From a checkpoint of a small mixture-of-experts model trained on Wikipedia: width 128.
Below are experts of layer 2 (counted from 0) of a mixture-of-experts language model. Rows are named router (the router's row for the expert) and show model dimensions 0-127. Each number is 128 + 32 x the weight over its row's rms, rounded and kept within 0 to 255. Numbers have three digits each.
After each expert's rows: a language model's description of what the expert responds to. This comes from a sample of Wikipedia text that the model never trained on.

# expert 19
router:118109181130178100135079087117156146112104140171118098164133106112152168108096144083111141183183181090088160143098154138135082192149154079043110143123109129150148113132117158076080130117122118100106185118081119167133124144110098058113167153153181116156147111085144132087125139085157165103127079088046064119167086116170131092137113155103151157130113102166110138107149154109088192134162
Words after subject

# expert 18
router:111144103087191115087168148114113090110143168100093170168095165089071133081151092072122163150155097144149158139104146083160149076108144145160131167152118121175209140141150136151147167192124165122115087144159137125084090108089157158131103102072085092099176138144098154128165094111071148180087182173166135126079112133105067152162146178119096113073162112167141112130134123126167136107158
Foreign names and digits

# expert 2
router:136085158086090098156187193104093139110110133162186174169190100160154124142143087162151146174160099125104077086106109090090071085120105126165106089110122144118139064095164119125139134156113162085107170093098097123176085150113129208151080138059117120175162099154119128103159150146074134110136182161105128151097117104167124137182080120181114126161165133147140149149172145161131132092146
Institution name words

# expert 57
router:151129182079154082092200106163128182147173089162151161125106095170092170116121137088160184154180092155115121127105151154093118123151117164151109178196115135102123116089138094107119147168105166094110094161150151115140078123157100083125137144160130174146179104145092168096130139165114099168072139170130120159069157149135130180119090115140148068157103146127102072127072173134183129055137
Geographic locators

# expert 15
router:111130171078170103140179104147138110102135129154085108105172104095093105117155084091145184112152129081076128162066089099134135088143144092079108141157132071169174121086133156118158132150138092132068077086139166081140090130060126134092142160084183119129113100131199178117103142180109163112177170166115199107160155102137113083138079127158110117157154124130110164146189155097122141115161
Foreign names, apostrophes

# expert 52
router:193164124141107162132162130089062118136122074069193086172155066172142137144118111093147095103164132168161168160157131151128122179161129104179106159132131161162096152114125104159172126140151111162134112136173140211134168083111127157171156155123107119164134141082128099126149070128110136093087095125101052096167109120061146101176133115132170065110090122085129193122121117069130115130126
In/on and prefixes

# expert 43
router:081106151100107087119205142126075108156143199168138161099158118108119102147121079138117215107152114111164050169121137070129124092102131116133150122121168108149172108093150125100073105146152130112107098127154138082161073195118131186130098139083123103144165126153139166077059131171137118119105185086120132183136202139152138177127082122093140120129185102157128149130138158145139184124121
Proper-name final words

# expert 33
router:086139154106149052108146114160121110122107194178040167094117139114094150108097090150135167107145114108111101157105133121111090147130176059117132085104170105163166174098117128122159114175136088106076060090129165067139169067141095136119104118107150158142093131121122149095140128101141177112068107120127161167161165081147059104154067136104140150140151135173148093106167129080077150093123
Biography name tokens

# expert 53
router:142154148140105097121135089096147147107111129167127170094091160190093106112098079069162139111097129176111137134143112111184135120113093178150090049158102096138105132109121163173144104156117132089141138112150136097141091085078122100121129119090121095171063165104167165143144161141162165090175177105161163159071135102157147154139104067060116148197086189163181117118154153152164122102180
Sentence and cell ends

# expert 27
router:097126183142178143111121099071104123106112089097139108145136135129096114088142143113098109167150158106137183098136136142173077181099100101086097133174149144187173161159117178121172129124144113091200173168082103191142132183072082086149179128118174097127120127101133118107096113076134132105104080107047063102126110163097153089096123120123121137107094110187125101125128139132053172155140
Verbs after auxiliaries

# expert 41
router:173151169155186142120131163159130119106120156138164115081125113081089121060171094121125117085135083092150121081086119099147160110132134172134175123105161181131141128152081179156158193130078166158117093088176145103152116135167147166161087123056111074104174118093097087162139163153099132188145194099152195135107150182134121151099159151129060144115089127141143132148123074117108088121127
Word-ending suffix pieces

# expert 3
router:147147212087158076160181098132124100116056147144081166115174093102118076111102087170117138120161103150102086139141121082117152101084111139132116146164153134155116134075175097127091143154149127070104099093128186160173101174088186134156077166109089080153113151108158122090153163151120172127141129120120150117132187190182088141142098173137069087098159108116094089121165116144120106148163
Word endings before pipes

# expert 9
router:169144096174151174131097161090073099123175082075156077154127064166149178127166099149167090115089104135159157127158119134183128137152111117108153137114155159100177154146137121128174121097144150207193189116111108168100186130162112158178162101138125150134148080117075152140129099133108119120127101088130045115118137179086161150088182137129107113106099139147117180139063113115098088129084
Mid-word stems

# expert 42
router:169141112157120184213074088154135097115131116137171066090127033124177156146174108122160090109131116131132116120137141163145117203147169107155128116138130192117082128115152125075098155093110098179142090150167074170092177134132112149173152133136102081124108121086104087166117124163151111108188125076122145083151102173086185093081135117132133112135125132086129166113116060109107094123123
Prefix-following stems